Below are experts of layer 5 (counted from 0) of a mixture-of-experts language model. Rows are named router (the router's row for the expert), up (a neuron's input weights, with its number) and show model dimensions 0-159. Each number is 500 + 25 x the weight over its row's rms, rounded and kept within 0 to 999. Numbers have three digits each.
Before each expert's rows: a language model's description of what the expert responds to. This comes from a sample of Wikipedia text that the model never trained on.

# expert 35
What it handles: Infobox section headings. Line breaks and heading words in infoboxes and sports biographies, such as career, Career history, (aged, and coordinate prime marks.
router:481537471527516490459510470521486499472460475486548470472513531512521538489469460486504493500509472465449441469460496477470475501507459538511440493477444475486483502523509460527528456507491497510526500523487518525472491527514540528461512513477477485484499486481508502490484456512439515503519475519498521501508545511457517516542510506469509522525471503487502530524485469524531494480516507494502510480538490502470513533496512528491505453499533526511508512468472478478466528472502534
up2:488487551488499503465513507509497470451493531540495528484462492501503483538533481493457505462515470508493491477494508517553512536482528460522486476516482494482502483468525497479464490471517541521496476528459502512526530487467546475528498502507483540501469533452480488540466510463467535547470450517520550509521515455515506471475511514514534489476501542462530477485496471501530478538481492523522516505537514556475495490533511504515510517499485485461475511473488493497511524494500468
up3:513511483495504498494515488513524503502487471564463513496514449533532500476520495473518456473452488509518516493502464531505506473519480468434563480505511492482495500486512537504509469481546510430517526529506481493473500497515490516521499511446515492505516477515484553557513472452490508504478479505538512500454503533490486461511481472520500461525537464440499465500512519486519497514475495478521488540507496513511503508499478506540563488475507486531520534511494494527517495509462497
up4:501500484495494454522485524507527467479525517496500536515499510492484493501524520477464499468505500503558495549529504502512496530503461541525471501478504519482518507474456482516516497525521507491457475471528510445547513530539476485457493526510430533493520471478516538501482556473492481512482483518508472524517504523501524514504437508475487484496517496507515485500533502469532479499499495507480510541476532508550444502482470485516521471508496485526479531517506440554491521521525454
up5:457480510482502488498506480500495530536519497481506465516482494474483482502447459503495518497579523500470516528456508493487503498477493541538487528522502522497493475506521485497492471525497527563438505515514488508531463515525493490497509497564524524458505456525500513497491543529468524465533497487489518453524509454467512484442502500522520512491467466473518500526536493524474504498462521530503495491531542467502519513497511512461490483518453479538485519507463502494497537470488523
up6:523458516510530517479490457500487496475563528472553497471516501517508498498480509498498512518463527528543498540519505524518481507424515512503479479481500502514505450521551487497511508493478504459491486471528460502543501488522494519467500474484529512534498419508549499521527559472481486568504522484518499494466530442496504514503541509504483505482490475498478481470495494559518494530532523504515470524511478505502490506493475498475542498524492512497499518481496533492536497476499503
up7:496501492501524481516519551517473507509491523510481500559484532511500417517528546438523452543489513498544528517503494466487487507544488486494542503522520468479519542509477481507505484506535504501463483478446445503496513496520514510507495501473453544508490512490505526484511452520508463481482505513509487501466466518511531513458489521523497507487459525449470503559544512555509522502503509513498492486511500513488501466527475476488496492473479513503463501533516528534507507495480517
up8:495508513502494499521517530561488424483504552531490534477497476515471441503512495481512547524478522520490513477481497492535501472510498529480508481509489526531522503492463467513520521528530515532488501457505518507495493519470476505496490483555472509535523530490508512503511485425476520505558542483497526535532497532508486506508476518517470488462485468497510484506514456499488483512510513502512516472455464465533485502514474569456494505488535520478502497480465499512491546486524523
up9:509512447498507468520483510497467485489497524499506539521490486489527534481528518504452446525478501514542492498531544505475523493515533563517513490546465539492517500516500532471499517492494533500494559495482476489530541524468508492489529474458452483480479476498483511516515479463506539500533491494530481542525497509511535474486464477497531521451492531492470510465520467493500517487459533480498480560503501504527476456515471515507517484556492523469531473492500504495512500515491550
up10:520512491488459517470467482464545466457502512472513488519489489525487479485487502485535472536459491478501488505515487551501522519523577497512507562478486493474481506536509503520551479553521503498492496494492489531494517486526528497505495519529516497563488469492455503489487535504495507510492512493520509486516508472496447495419531501535509497484476466511525494486521478511499510476509495481533533541487524467527465498519499495521505483516483523512519510518541459499501545556529452
up11:453466498500505453516513531493486512457506501526475493473535500494510448513490501499458505471445528513477495508498488516469512523468466549497502515477516501506496509483522452511525486503518569503488511484488488450515553457529437526525471475458486480525485482509545519477525533483469508506512478487441494488513493508532460500480529480527519474505500518503567478534472520534479471501528504502527488536483541464469451505519484485486493500485492508485475483489506507474497518492512513
up12:461526482439533518515577500513495470488556467500485561531502484486484479490501491524483465494535502461507505490523447488474486497487533468475480513502545462488524478495488556507520489514482512511499500485501506482492502545476495516513522501513437479476513537537461476464480529522491534489470511505486469507504498517510519514508503494508489491496532457513525476504462494469514509562527557472531529500547497517495509504482500498494483484494487487464528485507469489453538529482485476
up13:460498540495539454501488513536479509531530489486488504488484482534487484541497494464510478524482501512499505544492502473501468470511511516461486493495527496479465479498538480529527497535469502544479503525577496504512467527490494467489513466483496499512516475497540524492493496467472487512502500513532561421480513454487492528520508498453492514518521491514547508461450520506494484495516474511490540514468467504523520483500529518487461478506461510503531482463486511474570521519517492
up14:506504519537513490473504478539465490442517552562502558464532476545510486485488477519474460498480509476516503506516466529488481497482506530502493507516502467531525495476510481511484553448523486492526482513470478474477527551476503475513474521488494472483461502516489483526494528515498516545455530532506493527523462488500498458488516512535450502513516484470531491504526506480466493520522482521479556497485528493492478488485519497500465549519481537464536520531486530529525479512507500
up15:512487524522469462479519478523527537530490538512493486511456484469448474502492512498491465575516498528511516509471480484498488526507498488469536525503492537479532478505514456475493552488509488523449517480511494511514486480540511492500502483463479518555446507505520490455477501521495495520558463499518495512483529511536487462490533487480498487505532521512520491485461557499487500489497516505537528531478465499495453476503506529520509489520501463496543501543547524502496507521443516
up16:485503486493500470561525468514482511519502479529480493427527531494501453487486497479485507481514525483493524504492488493482484467505524503492506500506531512452497505491459507427522522501435532465485503483476505491469500504526497487530544539468486480477483523481481487485549492531490556438473466517487510525500480499506489527510539510498488506507501445465478469504509521494501500555503503501503538501523481516510479483512555479457519482509495498526506456469526464486547512480468520
up17:490505473472517482527491466538446483500500502456510493529489508490506529476513499531520508537492516482482515470493520525540522494532556477493506528529463487510539513485506526457457502482447478517497499471527497464466476517534450492472512541499548506485485511511489514487467508495481463536544535519513437502461494468489497452491462489531489539512501501481504497496502480503550450527498533492535513539513501520497517488490472484502494497489510515520530493465512573518485512505507541
up18:477498510477496499520522472502510497505517479543445509496490525476521527494520532516461500501454536530489514501503503508530498511458508506504481504498486526481480471485531508475453478484479524511497486464451491496481492521495514501469470494475484481470543510496457501430493494533439515476535545509530481527475482510511478492458492439494471481498473477536513509490503489537515499504453495546565488480464453509500481526514533535454497515479504491455448474509484474518513497478482487
up19:489520449507476503496500494521449491476505502510513512492472503482457476459508515495475477541488494512487480494518554536461495469514541437497484472564508474506500490516493497518467484458541454480514512520464520530514537462499485538545483492466510522476496518492488491476515477462487477485517538502527481495515471497465509478495542527489507499496554502520502464466496527511496540453450492434491463478481523481504503486530501502506512487498511535525480480547480544505482477503504493
up20:520493505432530484497521502470538493537492487481477518501481481462443512561510455468440497525507488487498489514516512513524532560502479485506536487482506536513519482491494513537525474507518523457452479530471511512490495511484498459554472449537444517494465484493496516532523516519481517555522483479500539490523506539488470472497513530538503477497512492515503489527535515497502489497545516554528532477507491519525501521512502466465526507517482504515545503485492494493521511500492495
up21:484473502506466478491482446523463507477512485505454510502499517464492535495469492537479524535516490510520508496453469556507538490498520494526506484506498513518483496501544488473512491502492535530529502473512526478555535499519444517499514512527453497513508515527503509513509503457496518528503501520529478523496515501493471477465462455464527466484475488479517492479474565545463450480505560523484488485482524526519496512468469528519475514497475528527464445472494546488495523486510512
up22:516516479495543475472502533494502509519513477506501500532504469515524459519520485491518498516501574482511500505480417564484516519472495472529495498513473482533463544491545472495526506506527516476441483551506478503504537473519455524528509494505490500513514488481497530465489542528523470500493486460559517507525474508494488521492497495544450501519553526477519507508559493501443491496502494514502499537497503497511490461468506511498520478510492515505487534543460507478504484527500512
up23:463529498497498491477486512495525496507513490457468517466452517485502515478463497485482479536490486503503494479512460545504496475498503526511470502472487534517490522551535482479487525504517510448508513514541489503532511452524501542489537485496522500496447449487482505527552540478458476522499545498495463497488454525486514499475509511494510493516524510539501465507497573544472477506518509484542507493470484552483518527441491501555520526482507526513495485460532505504481493530494515
up24:494493499498481508483468491495476532470534541502506494545512490488448467537505525490493512485495524490500487513489509476464498475443527483519530512504487498492499506476543478506503481478486501496456503472503504494459492532465540492514481516544448514482465453508511496482505478543505464533554505548531465514483473482493476494509506485504506461473496464471488514511497517532449489504494511468523444551515505498499517489412513474529456501527506496462493495520491546534515470534488510
up25:461553471478518520496455497516499463505488495485477487503532484487495493451515482541480529521488504509501495479522507499471531539532466488481505446511502494487509512524521514506448507492527522486500549523534461492494503495535489539534524521444513474460505487480494512471494518484465546481498516508501487491470468485484531471517519511536438532517481447508490504512506463486474518489531508526469506514530501521478555501424493521522457534528495538470528536509484503509518476487492485
up26:535485488480498498446482506529508448509514503534460509546497511526498444515504498520453504519496511486475532515466494458455514525481522456492511522484478528506478499470491483483507523543512487493520536494504492452493487492484485442487540492484504449518485517496524522486480476491463484530505492506559523565534521505501503521490493479509507520473551531504511483529525530500485511476501479523448547494506508513506496500504479535551486480502519521472463539486489543504517501542528455
up27:500522512537474520534463488473508505506550504477453497504498475485473575515502577514532510481498486501490495512526484508501498506518477523507502498517517458520496473502486495508490495521516471474515501501477533515513515522504500502488491536457527498556501481502505460498525552487522459460481507489468485483484497506451536464485544472499481489492477493530481478523537522488509534493479524534527483470480481488557494521522530468450477498477511502505482493534498539502517466490440432
up28:494486569501514470469501478488521479465519500564472513496498501490466500513475519515491488481502477518490509503515494498494491480448523481473559461511519519515529470458499486467523510540464534501467487519483519481502491475483480481522540512493468499511488535518488550505472531532500523519492463496486503483458489461484521471514499476483497466513463520497522529514515474531538478514487538470513514463523555435524512474461507456476525495483540496470499484468479469549507507534500480
up29:489519479546496424484510517508505477496491481501532501542487479490530483534532518529470501467550499493508510474472525510482499491496497485520485506512460478528522457502522466492480474504471499447475481543481504476512478515514509488485508494505458501478508515492476485477491492536479465497479458516502480545522512482513530442466484498543503462494509496487509418467547532529479526531554531454509523524490505495495488537503480523507473555508515489481516530519464523514515527522485521
up30:460500523438500490504493521495528507476490511519504508487516477492464472498518499490478494507467498486499508494500470490476508550541490474467508541475508465508460440538544521489467514488511529522476465489516471522473468507508498487473529457535482486505548491479491532438482470435479529461456531495510464465471512465511512535509502491554514456487502488503530489519498528532489492522517482524552526499510482505530527518492489540476512502513494500546497473475473488528494517523529478
up31:490500527523554520525544452519478518485472472526446475470476492514527482515503513500481437469513530509502510504511497489540500513504504513471487484480505484505549497498517543484455478481534512488478476499504536474485525463513510501499511461465470531506457484480510524536495498512471476476458506546488524535518475508504502500512493474513488500462489445540552503491506500453479458481513536476493500510454555532488470511502463479536476512488477489531483471476516482520543515500471474
up32:509523463504447510502517557497528494475529509519534517507520506477540491512510528474496472566493543491502512478488488495527491505500536513500476508536548471479518461511492496438467512543525523502506498517468501502523523518474480504528498511526516492523508524491474494505491462467535522466500504495564553458487520525521520476505498497501514474528463516527547475463546511522470465513431519521465526498498465538554507468463500490499500477515511487482476491503498497523502522500515512
up33:494449449472475495525502472490486511488520462547513492568505493489493488456508505505447474452495476492497470518534471488472493522529526507452517445501495514490505478480508496490514507501478479510481523552482517492545545508492477518462512508532475549448518501470496469497485521487486505448492526520496472481539499511528501519520480473507510486496524505506531490457546470468500472496491488534542528491506502494506529484489535555473480535483537471499485502539477491462517490533516511
up34:527475445542529509482493480455500501473508508501523502492488445501503496457491523492495513515435546500509488492505468503500491514448532490544455495522536535520504470478494473462461509516531517459490551516541477524494509500514503535522496476504505509570518471481538503522554546483494474523507483481487488524525487520530507500493490506500502503511522527468534484528503459507486528478459518480500469490536504489536474467511477483545491542458503512519525537508492495526487520481498469
up35:490526502512473468512485548477525472541487500516493528518497488530521532482529504480526484532430520530507487518497501492481529527517490522542526511516469492499559502549546508494489493496477501510503557451510539481503517521448495508500481500556486549526487505468500491506488486512511477519514494470433463535509491483548523502501469532491506522503494507445528512470500518499500516490489537517498464541514494472519485504530493509508506524484526509497497548511548507499500518536560464
up36:475491506484524489487453525497463513447530486528501487499442522541510498483512526512441509499515502479516524499478469519467517507532506489519483519496532507516498527489536480504507492536445478542512480522520453531483468489513499470527480497483494473532505491488517485498501505501490515526474464512473506455514455430553484445497521516513485541472500488512531486557498467523478469519532526542497534526458483529501489481446511530483530514487458536512489503494511488489530512508514500
up37:501479533495564498490516476461513506544539463478484541525510465515462503519468479495510561514547445550491506491501534497528528524543475501520484526485513496522478500479516516500463508482511492453450522482493519498511479491538479527464511526539512479516496502452506498521498498500482480480509480469503536509459499518479503476497463440551500503505523473535500525511477472552549530485484512447523510516509479524525525498484486494471485490526500508502476475464489534499493486485470504
up38:470501528523477514504546494496451483438492482474495505491523478501514492536554515477471483522521478490534499473484489499525509454486537503478501450558480490485535535536501510496461487456526512517501517487509514476492531504487486519498536499519534510481501524488471508521499505515463524496494489542469472543525490473464551481481513470477530509480478524482480500464505504549474511509409553509525526532502503482493500475522510486523535512518529498451474514479515472472492507516518492
up39:520501520470470488505483497493479490527480523561489494481501470517532510498489485535493501531491487487509538479501527508506568565504502525489510506487483468500486521536521561480430492488489480477512478476495503501484510505466518522497498493504465512456500493552444474536494496511485526509513522488517520528483526518524490502481519504503431508513539478534489506522485472530515498468527492449503497518554517492540460525479476520495462519535496452488538488546525508524538513506478472
up40:496485489523526487526487495527440461481501513489507494500540522489483443479531510566505474514525501497497497538559480491523493439487484503508508499512514499481485533484495508509479525530478505477485480473530504485520501510498523490502465512535492550499493495474497514554534503518540519501496517553526458478469512448515457482494469490460518529475504468480498526525496503519471493545470486560532500494463488530526474495433502463484478494492476488477486488483499509485542468529523514
up41:504481481504508511524526492523527488518502511531496494515463516470492446511524509509516507522455446529485512502543457513516521501509490481499522474531524419527516516505494539529492481442533475496538537508528470502470508457522458521482514508527472522527483487536481467535509507511489520479562499567524487482500454471536507480496481495508490513497479457497467503527520454520451483516502528504494488497498502485508524483453464461499484489467511486511497534461528490502492490493505532
up42:522501526532522440468535521497523493540483497529494498529508450540510557501520475461545484493512460533523525535459490499492508469546457485499524479510469467501507472510501518440520509492493525475518504518454449475538520497476541514501530487550484481509541527462482485505541494474494529515477498523494531532536509486514513521512490509519455482509504514494466475536522508504507483518466467482517481528510461510568480507516479499531501520479518519485511510538515490510513512500493505
up43:505501477528515486526465505499497451461483487516471489513477536477488524552516489522506516486567507508488526525498448510548510485499497506477498466494469534510492490528533532503487487496517492513496492519524492515528512477518462546510483481470527534476475495521499490518510532501484518456505472486507529486486487525465433515461521507458454523528490467534487478551486483482486490500419463502502484471492509468466479501468507508469502520471548523468522471476474473491506522483470466
up44:506514518497460475534512537500506477511498483487499484525448504473473497537523497487496485501483534505529501479492500511485493512502479497496522441468492466489481479498523528446483477499514546482496470467504451450553522489519464471541533517496500495523523488453481495495532510486507472496502503556460474519448461481552498485497506492518486482441542548475489436528486492502531477508495499519463479506497490516491465493470525496533537518470510470512456490484524493550508510513502504
up45:487464449496494507495490475529544504515515561494486517509446508493510483480511534469452498524491474523508526515481483494493516515573476536502473505480508554472508533517543527545458529526521457497491481480526463501534487487523538482469515486498512495495497492536501524483481489506449519501468536485502499472550471523485520519519518495518502553492513431525473500515496495505453501500479501487518557520506508527503495496469504530489499486527523482497498524498480518525489468533482555
up46:469495491521523487489545525522520510502508483489498512497501506512480477523459482479491520533473522536482518495518483517509520464466472541499493513540511501504475573479521483490499460513474501462479472450472478504515503491497472502523452499460527511495522492534529505503542527542497509492470442511489486543513450504527524521493485495533501443477485510447467496564471475528522519513510485477505499480514535490513521495484539464441459474528468543513506484481508516485469504508489521
up47:474517467477478538485499493513469499472490517462500499496441534538488498536500467482498474459496499478517510524521505532545486544469542500499514500506503522508488450490477504499504479483443466526510531477515542482540526463507546496527538517497495504484489531493504491523463525442485512483487538513503516480543433507478484501484504454497494534484495478531532454499491469510526508482449497498509493488495539484506485479477483445481516521486437499465492494498488481507498517486550518
up48:459507486504512480520463503477489504449485498469508515507484477508467540545476495466509487486505516498546527524458508475539463523463537502510462504476478521529541532505496470476551495508528493501488505479466458512465491471464466495496531496549480505474506462492470516514520518559509525542525485516556505510494481451502504477501529492510500481477474493482493502483466533492494492494461500521491520548533513465501518486477474516524482476495533506502520489540582473507516519525476491
up49:491457529486512482532464499517509462526500462510528506467474504491523507471528514502510506532505470493489518494513517529475502522481512500482501506484506470488513511496530529508523528464504475536497530476510507469473473452515540523506543499476452539490537541489462501506488498503490509434483532512508501447497498469475528502506477469491508524478478492500461484474531474479513502494473487516500555473512546483522509451525495504560450516522538560505470499529481559491477513472529524
up50:484458501468494494500490461486475548491541484494490525479490521527509492487500510519469477492508468536487496507513546500494491469498489418539510511550470485509511446534496518490500519522472513473488524519522477498531518512505485513529510500536505507499449513479491447481490501454506553485503472496485503516494509523487527490527539524484509508438508502472524536476474513478505509494534515490478481490504442547497441469497574517480510498504444477516458471487512517492506469497488517
up51:483532477531506487458488520474496511472500491490524519472498513511505494473480495486480478474480457517513504498488492518493514470530537508469498523541497489528564505520530502478442513514508492516528542517530463536492501504470497536448533459485476476470509475493479484458487478522478518464518517546409496496489531557498487463486478476524495544514493493470483505481500476490493543526476504534475501510494538484512490501521457481506556528516521554520494529528504527504508490528489503
up52:435534462546489498538482541489512486509514533498539498522486464502497455491546466555518461483492499499490508485486521489525509502516523484494520510480465461525480480496478509495505524539484481475493437525449484506521507490514513535545505463469538482498502536455536489530489514534480498507558459539471453537476471530524482497497481484500502508507536507478513459493513471527475504498471481459521534518502500522489483511539539484510500481472507491496506497533528478499492474476476496
up53:452475503496467512471493510551527471470500499465543525480485499460518457513493474512505489510504463489466518515518472466542503500504515485433503472475473550504511460494535522515503517479530511467457510517497550505512498483481526532517548507496481500464518519494498488534485508509469470534529473507531517491477509532560543500532537483509446533519480523512475480477491490479489474485463500482520508494516497529501475533484461510524488540470515530471511459496480483496545528506474481
up54:459556490472511511506487480497481501462508513470469492475521488432475501456480491474497484499455447484506511518501487490501518469487508524505471503521473495447496486514485523486534473512488514457480489465503493509515525493489518502505496463520516553540500493528511480484531475470474501546479493528482529492473493542515468546491448509495480456507502499470500414519499518500482528497508508446545485497515448504504559485524504484478471490473527476476472474533499479500498471504508484
up55:481490480502531491551494501540449491501491534549479493500495492494489506496547538558469505529456502497505513490514506511531478503478509493469490495520516482483486543493529518518473524483500480510506478493461479404528531513501473491515471483506501500444459495491495499482499522479483521453479470508512486493458464465513509441480501488508462507488463464512574465462504493506491505499482506490526497514517534503496508526503487523523460513495469474477460512472507492514528461504554482
up56:449454481475502492460443513465480508423527459524495507529481497517501533471545511511468552486486482503501521504487543498463551523490514525485487481473472504475530462491512498491500482503520510490484525512473502509486509496499476475498503442569513479490504473472541493519523495457488510479500492475524500539522498511508504541460487459543519505497521503500508504520485477505477487522486482499526542551486529444489525534527487491516518523487493531514468506519475508494479524554503490
up57:455528468504470508539480486507489513472542499490532487465446486474508498517465497499502512505500530490487507538516473483529491419544491514489501531464522509510520530555463518493507499490487488530515501476516490482514476499463523458525514488457467529518534493503487502505510502552496479500503548500472486504490529532502537472500530475548496498486463476558480520541534493480530505527506493505527498518491479480494511541538523513489476491539549487476508470494468468563491519501503468
up58:478503530520542493472454503490479504520464502509478482481550487510477474502487477492490485540553486483477501487493528488515537495508497498504512533483520485518490527504445490481505472499429517500515518530471478491465521468536498530522520480455486520529538500507501519526524516446446508494505496512486515515478497543482505462501495491506532532534521434495563494505455510509495514463532503477480462520523522489512505509466472501542491476490513486474496499543550567512483505520521483
up59:488521517505512469525506515530515515485501499543484515518487448512524491522551504475491499507507510526509529530492488526520519500455504519515527513480507482485492520500440522505470501547533480507522471491472456475525503480512446490502483526483499497487481481460468489469486461483490535489467448490483547532464542559480516469486555509486503472483496455503478504534485502527539492495530503475515484506514535446467498511432550466481494474502476477519494531479522487511477512475490476
up60:534457508496516508535473530493460497545528500508473463478504469534466515522492501486536417492516533499485488501502497551489536523496474528495534482482511512460525455455474512490479498516520541495539538523511540476478519505465460497462494526511505474498452485506479509542529475509473472474462473520488538471475506493532534494496512522495486520468496467485489497472471483502494474488531512518468514482514554515507497486528520500489457515534467483529456527487507496498500460468482492
up61:497523510485498513506478512460507497500499470493473536476564495503516506528492504515507528537446479524462510474506475472530548496524542537537481477489504510517511483524490484509500477503527505481481487442539528499543530445490523516490544500496468458462529495518489460489498507470470481528484511518449551518506516465480500472475497479521506498528481475515502532473566530501494472497541498511480526441487522485499512514444455508503492473534516511480498495482484508513529457501495483
up62:464483519526512473495496501469491495498558489489472527495482517472500525472456506462493512490479512515509497486466485505561494453529528491480508466459474547488504543531519539422460489518474483508474521471484508534539502502459487493500488529486525512516488491481490496478525516498500512475535485499488502518517528542454519473501473526526469461483514499520502452430521529466528520510473516514523508483485476540522477533528561485494522533502497511534543499494514513495494522517492504
up63:452490465510506481503482490518499512521509503505516496511493506522526504558524509492493471495527511485521490531446484473512492474450466476468492480546505465477506516498485549533521535521528519469502494512531477493484484490481502488477510532490499509476513490520480523496504484466498528484423497552490503497485494513494528490459524507500544497495494509461477483486531505571441525512512490450469560521495486541484522492497506480498450486469529494475474519509495519479540447495529551
up64:473527504511502517502526473456467505535524509522490500521536462511532505486472488515479514497529505501519517489502517528495512514486499487469479515526509546507495526521526502487479518514529539459460506503510468522507498514503426524507516498523558503555466502518539489504538508425471559519473510461475526528482499503463504479501445497510504491461473528467459491470492534487487483511514541498499539532496530506462559516504489519495512513510498442529506500509499532543488510490501519
up65:494490465500481514519500494518464474523537552499486527491460487483475514496488468518510504494487473510547511460479522500526518472499486505511501463465488494524500535564539495504510493514513508506486502476496475503489471458484521496479503472506482493490466505544536459559548513448492499515499541456474478493522476453480432506498533495523483495477464503524475486459494484490488460488523553521468502503482505512498491524535441510463490548467493496515482534489490521518479499512551530
up66:524472532506512398518498510515537464489511506490499503498500516510508471464485532484507487495488524522500524505499551468485495513504497468488537469489473529448529509489496473512448514545498492520478443511492558512531493501493471500529495518535521505491497526486515470472486516535500474525491447487475472477535477501514475512503523511478509501531504523474508471488472528474518535488487492509492558476503504493522511502505498519513478551480466519563496518499490438507552495514480461
up67:533500487468473495495495509494531491545516513464506512461550521478500518531493502546473553489550494492527507533531472511513473437506528516491465521472488489489494526506489475477523480518521536507497509472513521507543476498470545504512487516469477526492554481488483476471503508474516493499520553487514506515483484535528460518525516538486491474488476505487459505520519482502448528489501494453510481502493453461495493495467526523503518490504462451526450468538491562514477479523484480
up68:527493462549507522516501496528498488512582503488517492544517495535514481530493513521481466490565484498498528482469511516564525456453472506510518501503475526507505511537488471500493457496515518546494499467475501483499517468516513519530534531453525506456497504503437476493530491494501522505491486503464515508497524479492472478523487521463541482490508475511477494505513495528537511510523471514483494536498496536466483460499491511474482488442499531474469456550493505501536526463489506
up69:519479505498563486509447527504515495474506492553492515520492483492492510449503508487520546490519488498476500477524499509494498520504530482511535532510511512507466481511505537514481473480472477500487481487490552508485474525455484457497524456514466460484489496504492530432511520501467481483513474493552511514478505499489502489514492469502517448485500507527574516504478517554532506546472486567513523532513480467515535529475482537502504504488517502521527439489472508490519482526471480
up70:511517517498482508502535489515522511457543522507525496554534512489520520506479491500475491518508465499511526496490493521555495549474510440471526458480506482515495475527530491491490467473496510541501488527485464525521487491475467491503532535479497527492495519455535479491488473476494553469520469543483509477451554498552491448514498525516497528454466505534492498503501519530501544496484539540527552489520475495505510513474452495517464490461488510459483506515531487498485515518489517
up71:486504552501510511487489470517477498519487514493457526441530525545466486510525483512498554515482481511503497483476502496500493489495525487486524506496468521505467530501487466490502478494433460471502494502523490483564490483500459474513487487469506540518503472482493538492498505433509480525493495519509522490504504465505539500523480492545444511497527510441461458479482534498462523504493544493514506496475507519511480506504491502495484559504522513516438510516495529536498430519459502
up72:452496520516535506479524495509485495495523523459536482467517512464492468464482504473497540522487500478486505535494475514499463524532463489494510499535520518504494538521505499479521526543458491519521477475563509502551510488491475515490500533517515508483476503508538506487483521445471524442539595525518519516532481507513486509499517471498456512473504515489507503481507541513528531484476508518513494479491504519477480445457512514564520520502525476493481481513520548477470494495498504
up73:478524490513504514498489520458441521455511485478505527477503481515520526502518508516483509495471524498530488490525475509497482490500545506526504468483508491505496500501515501503475482481456494469523502494515491506507521487525494487481497527492547523543477507524509474510517513514494503551514487501517484544496523456471519496480484471539514494485554425481461444515549476538526521574504486482456520461496552513544528514504519442517507500506447516507522493470475536480480506529524530
up74:478481558517500459469495488507521465532505463472451506485480515481452525526515484474493470465537477514488529493462508489477537464460516453490489523451518517527533480512483531499493523492494524501494524501505536492507505516472457534474492503482466479475528485505473498473517497472479510474540494467510539503480502526510442536513497459487443502486519503564508494478529527487519468509498508516491474468526476461512489495491470482509509488478534473435479463494483489497496469470479494
up75:484519509464482475517526518482490521483513524545524498504497504481507492512506478524536512494536510517523507496484481485531451481560574494457495517451485524443508567504513494499510507511454524515512473473500502444513524480486528459490493513495486526490509533482459496517518551497489515498458486532556492480546521470466496493501491480501494481518460537518507465522511534540498512539477542474509521516488499511493534513465486520540525476481529514544524505491508547504501495490521512
up76:531496460533542476493462501501461452512487505476523482480469512462493506548455469533504471494534537460495498525473453500464507529461500524511508519493485519496495445553504496508529552487482532475497514475479489521494493509506474505537505513469528500508539510518484481516537517496476558512512544501514514443527504476565479474479490511490496481502492453529499492478487463485502482521480519510514476474510476461479513515504502525506513514492523486479525485482523440495519517461451504
up77:495538471443482481501491482457506475494477449535487470530487460504465499519449497514494506517472504499498519509470526492461509516553462482496475484511507506514551484472512507500478500462494543471509523541487504511502506468506495522500493493507470528493484480522503518531504497532471508534472501474498505511532486441508455500464524449506532509473508511497535518466482511547463474498521518470492469494522507539495526494471468519524496488504493504523507503534562564547472472506452530
up78:474509466525472498508505521528501461504489472511521534470530509555524472477512491486479527483468503470542499540506489511468544478471555520489464454512521494517523503493497482498492498510526530510469496521475554505477553491482539485560517456531505483465471530555486483525538510528504513541508480490526497494495526516519449497516484488493505483523529510471491461445525521518488529485480528487483523541515494518480530493500525481502466529519525484488547542517524512514482505522495532
up79:510513473488459510487471459483511497502483540474498502510535466521456510496469499499450476472543517535514491480481542513532484468487490476504523499511491494501532492485430507509519472473515509524479515535493510517518502517500505518492498466480476460472471514536503492512551490495449483502513526513506546503456536510476526512487534496486547498476520555535540499502484460465488507473487512536522480504503470466503496534536485521443460502507507486460487532499529572499505477486533489
up80:503484518496476496530479490478517507513501543559519496470504527482508498511478466499467513501535491467508500523534503513498509485515441465497462547533499477472530526499488501444524488473484534480540495471466532520528478507528507488500484484495546502486498487524462449468534495524463552503501518482560517517553499507467467529493454501495503508485506486506459495505491540524542515493453488497503532526475493532480515520488543499521507502492542506516454506526485520515497527538492441
up81:508466522479475482472540506482459482484507456529474504465490504467512513463549466532512517462463474489537531523494499491496526518458550490496545495477515495521513532548535532473504536477497513445508510475508496503486500509512533482495535493473518522506494476462480545498522479469488457494505562521521500525509509500463484489518464530529551476484464510478543492474496512507498477490521546490504496483516482516500528526555515522519514493494504434506506487501483540480452492502494493
up82:488492460544547452469495494479484477534509518517458528457506479521490487490492509467519512483451493520551509491538514513508526516498539523541506487493468520498515519525497481475522521503498487515465496492497521474494458480511453488490506454480482503490479507542550516541469526473478510486497493503501545523477511440511503482516481529472518543464493505494483497517459478516518488542492542510516499506474539480515434466531523511507506538537476537539504470455508495496516530492510535
up83:489511544503471479503489494503522474512494547466516489521485460492476513524505512463479456526510480492500517546453464536543521521512526534492536479532510487509482490542505475526540514517504526500477486496468487478488533514483503525500505519508527444497524491532472477504538492497480456527524510518519500539512478465509470489476427540461496467540507523482472481529493533491489443576499529529498526515500484477496476477527465512523505495456533524509502492486504525474494505504479525
up84:466511502472500486541488463488489512502524500514455488542502480461493460485472473502467488452545480523493509514504466479498506489487539461461510490459522480533526486504512509477471518510522505495458515527497477506454452492521460518542504469519536506489482511479586565522521488521478532480529520542480480496479510481487482526534540475492539531477491509539528510490475551495514496495499512459495525507504465480485476530497508514525474485489474514516512517494526489533491481526471536
up85:533474512492467482468483477497474488462518482490506485527510515505503562444465495486548494504542471528491520503472485493500551471488475455490524507524501494490466489469456536489490545503537497491508536495469495506511535532485500515481470522489490570505494471479510462494534499517459488486479528523496528529516487484510539514458459498465466529500502465491526521492506486488522517518469491530507496462457482465483522502521510498490506509500469510535518505451549474564510525507490536
up86:525517498512522497504495479494479512466589453471519501495500487521478469512499502477497483496497537466484521531493476510489553479479520510431550479509488497498493517546493528447482473507537476554537450484542506494485500517461551493505483529536502517480503524475481460488520486458480511504532475490534465503474503496507484521525503487530471551496494499498473516490500504522516534468549525482460496494506469505489517495531507511485480518513532469453469525507467517480518474483502510
up87:445487500505534477457483499506531504488531549453510504527470499478491529501452491511535513514483505520516492513508529484509551485502486473511501483494485499461479551502502531480492527475510503529468435470480492515502495524462451543484478495538524541516509480523522494490506499509469520510465504491530519506543446498484521517459504513489503491521452523501499515455483476496509539459535512504480478522453478519526483519490525482553492492484485489534512493458549492498542514464516462
up88:515492479472445503489511433516503494467510501462515493493455473506552532494518535502510492523509507507493516510497479517503519486514490495470489518536509528470512494493483515515494550486512454515479537463503514484526520525496471513482524559427527508493501528509511502490473493491469496497517500496510484507504539511473522519514518488466491535518525454425537495489478508488514528539447495529501488520462535487538480473469468490481481515448474490513468526543499502498487538532508442